From a checkpoint of a small mixture-of-experts model trained on Wikipedia: width 384.
Below are experts of layer 3 (counted from 0) of a mixture-of-experts language model. Rows are named down (a neuron's output weights, with its number) and show model dimensions 240-287. Each number is 50 + 12 x the weight over its row's rms, rounded and kept within 0 to 99.
Before each expert's rows: "comes before" lists some tokens at least twice as common just after its tokens as in all text; "raises" lists some tokens whose logits its average output raises strongly, later layers aside. This comes from a sample of Wikipedia text that the model never trained on. Tokens count by the router's weight.

# expert 146
comes before: " of", " for", " in", "–19", ":", " and"
raises: ",", " and", " at", " or", "/", " in"
down0:30 58 51 53 58 59 42 35 44 58 51 49 70 26 65 78 76 54 50 38 51 46 41 42 56 58 34 50 34 42 34 68 60 46 50 64 57 41 28 38 44 60 46 56 76 44 58 47

# expert 78
comes before: "\n", ":", " the", "==", "===", " =="
raises: "ial", " Later", " him"
down0:44 48 32 35 49 50 62 75 47 44 75 73 56 55 58 35 48 44 47 26 35 48 68 46 53 40 50 38 78 71 35 67 49 27 55 46 53 61 45 40 51 62 56 44 34 64 49 30

# expert 214
comes before: ".", " of", ",", " and", " in", " to"
raises: " for", ",", " –", " of", ";", " from"
down0:27 44 48 51 59 67 65 62 41 46 60 52 32 60 49 33 61 59 47 43 52 47 59 46 64 36 44 65 40 60 52 62 59 33 38 58 50 26 67 52 44 44 42 44 59 54 55 30

# expert 196
comes before: " |", ";", "'", "th", " (", ")"
raises: "B", "A", "b"
down0:38 49 40 70 56 46 64 59 32 40 65 63 49 51 44 47 47 27 69 40 58 63 65 56 49 65 44 56 69 41 48 70 44 58 16 48 63 34 49 45 59 32 49 58 35 46 40 69

# expert 224
comes before: " the", " a", " his", " their", " an", " her"
raises: " the", " our", " their", " any", " previous"
down0:54 55 58 59 61 55 61 38 54 24 64 32 40 42 43 44 42 51 51 50 63 36 53 28 52 47 58 49 32 59 65 63 44 50 61 48 29 34 44 57 42 56 69 56 54 52 41 21

# expert 161
comes before: "\n", " The", " In", " He", " It", " This"
raises: " However", "\n", " This", " They", " These", " It"
down0:57 69 50 44 69 62 39 26 54 50 58 70 48 40 36 52 49 44 41 33 55 38 58 59 53 54 74 50 67 57 39 65 63 43 26 62 70 34 42 45 40 73 52 68 49 55 35 50

# expert 143
comes before: " the", " a", " his", " its", " their", " be"
raises: " the", " his", " their", " senior"
down0:60 58 74 29 60 56 48 48 41 49 57 75 54 41 53 53 73 76 42 43 43 55 43 65 60 63 44 71 61 43 35 65 63 45 61 58 37 38 51 26 45 49 62 45 57 43 86 19

# expert 10
comes before: " ", " 0", "\n", " 1", " 2", " 3"
raises: "\n", " 1", " 2", " 3"
down0:63 67 42 43 52 48 54 75 48 44 47 35 65 60 49 54 50 53 61 69 54 41 53 40 51 42 51 52 54 26 53 49 46 56 55 57 56 40 44 60 36 48 43 54 63 48 48 52

# expert 39
comes before: " of", ",", ".", " were", " and", " are"
raises: ",", " (", " in", " were", ".", ":"
down0:37 45 51 64 62 56 35 60 45 76 57 47 34 55 63 63 41 45 53 26 52 58 57 55 56 51 49 34 19 42 61 42 48 66 60 55 52 53 53 60 73 45 36 36 37 57 46 65

# expert 90
comes before: "\n", " ", " by", "–19", " 1", " 2"
raises: "door", "---|---|---|---|", " look", "een", " €", " £"
down0:42 67 53 38 33 72 60 30 38 52 58 47 38 40 22 60 46 55 66 52 43 54 61 44 66 44 23 45 52 67 37 30 50 73 40 48 57 58 60 41 24 58 55 46 53 56 52 49

# expert 187
comes before: "s", " of", " in", " and", " for", "ed"
raises: " accept", " winner", " (12"
down0:32 45 81 62 65 62 52 63 57 54 56 53 53 31 49 54 53 52 62 54 72 64 32 71 50 42 73 53 51 59 47 42 68 63 58 62 57 62 43 50 38 70 65 63 36 33 47 42

# expert 160
comes before: "\n", " ", "---|---|---|---|", " 0", " —", "ambigu"
raises: "bol", "looking", "car", "ago", "door"
down0:34 40 43 37 37 51 67 44 53 53 47 55 74 54 45 76 68 57 66 40 30 58 31 39 54 63 53 51 49 38 43 36 33 62 42 47 47 55 28 30 44 46 25 37 49 46 48 51

# expert 255
comes before: ",", ".", " of", " in", " and", " to"
raises: ",", ";", ".", " as", " at", " to"
down0:25 63 24 39 66 64 71 47 54 66 40 56 41 49 42 46 58 29 55 58 46 48 73 46 73 52 52 40 48 71 71 53 48 58 43 75 43 31 43 62 60 52 53 57 51 53 36 27

# expert 232
comes before: " and", ",", "s", ".", " in", " ("
raises: ",", "/", " and", " ", "-", " &"
down0:45 62 62 32 54 48 64 55 36 41 34 35 35 65 44 56 58 64 47 57 60 47 39 56 48 37 44 49 30 18 54 59 57 38 61 45 39 64 50 57 43 42 48 40 33 35 51 33

# expert 247
comes before: "-", "|", "\n", " ", "    ", " as"
raises: "|", "-", "\"", " ", "\n", "=="
down0:32 44 47 58 45 70 48 42 63 34 64 56 72 64 59 56 45 62 52 62 32 75 45 61 47 59 39 58 66 53 34 63 68 53 56 50 50 44 54 52 55 63 48 47 48 52 55 64

# expert 138
comes before: ",", ".", " of", " (", " and", "'"
raises: "'", ",", " again", " then", " in", " and"
down0:33 66 47 43 46 51 60 78 43 21 84 50 56 42 45 43 63 60 58 44 48 48 53 48 41 38 72 32 49 42 36 28 45 52 75 43 48 45 71 53 38 47 60 27 53 61 44 45

# expert 115
comes before: " |", " \"", "See", "History", " The", " See"
raises: "See", " ", "com", "16", " End", "Career"
down0:57 51 61 57 40 56 29 62 40 49 62 33 65 54 40 56 60 65 51 28 47 50 38 58 56 37 51 56 73 60 49 47 46 44 46 42 51 67 67 45 62 49 54 41 65 65 20 40

# expert 191
comes before: "|", "\n", " States", "s", " Kingdom", " been"
raises: "ax", "nel", "ook", "ivity", " understanding"
down0:52 43 59 60 49 35 33 49 37 32 45 38 51 41 46 76 69 31 34 58 37 39 48 48 59 58 42 59 67 44 66 34 45 52 49 28 34 51 64 54 42 32 54 56 22 71 54 44

# expert 254
comes before: " |", ")", " M", " as", " ago", " m"
raises: "via", "general", "eff", "hit"
down0:75 53 42 48 70 25 52 53 70 46 72 62 57 60 50 52 58 43 76 41 50 66 44 54 72 31 41 59 56 55 44 52 47 45 50 57 39 35 53 30 35 55 55 49 53 51 64 53

# expert 154
comes before: " |", ")", "/", " m", " /", " ft"
raises: " |", " at", " with", " in", " (", " of"
down0:41 48 64 55 50 65 58 44 67 60 74 47 41 58 48 53 52 54 52 61 63 49 54 49 42 55 57 59 44 53 44 64 53 75 46 59 29 56 52 70 80 40 69 48 75 76 61 55

# expert 230
comes before: " the", " a", " this", " his", " addition", "Gl"
raises: " some", " doing", " the"
down0:58 48 48 40 54 41 47 41 47 54 29 34 35 43 42 46 55 37 66 59 62 56 34 50 51 69 58 51 65 50 60 51 43 44 58 63 62 45 49 15 27 60 51 69 35 44 61 28

# expert 55
comes before: " of", ".", ",", ")", " and", " ("
raises: ".", ",", ";", " (18", " (17", " ("
down0:32 63 49 59 57 65 32 47 36 50 53 71 43 57 48 44 38 69 56 31 44 57 64 40 57 67 59 58 37 40 27 66 20 44 53 30 45 45 40 54 59 38 28 34 34 67 38 56

# expert 210
comes before: " ", " of", " Votes", " 1", " Candidate", " 2"
raises: " ", " her", " a"
down0:58 39 56 56 59 50 58 44 42 50 54 52 50 45 40 43 35 35 33 36 58 29 54 56 65 41 49 62 51 80 60 62 66 71 35 41 31 48 30 55 35 47 49 46 64 54 38 48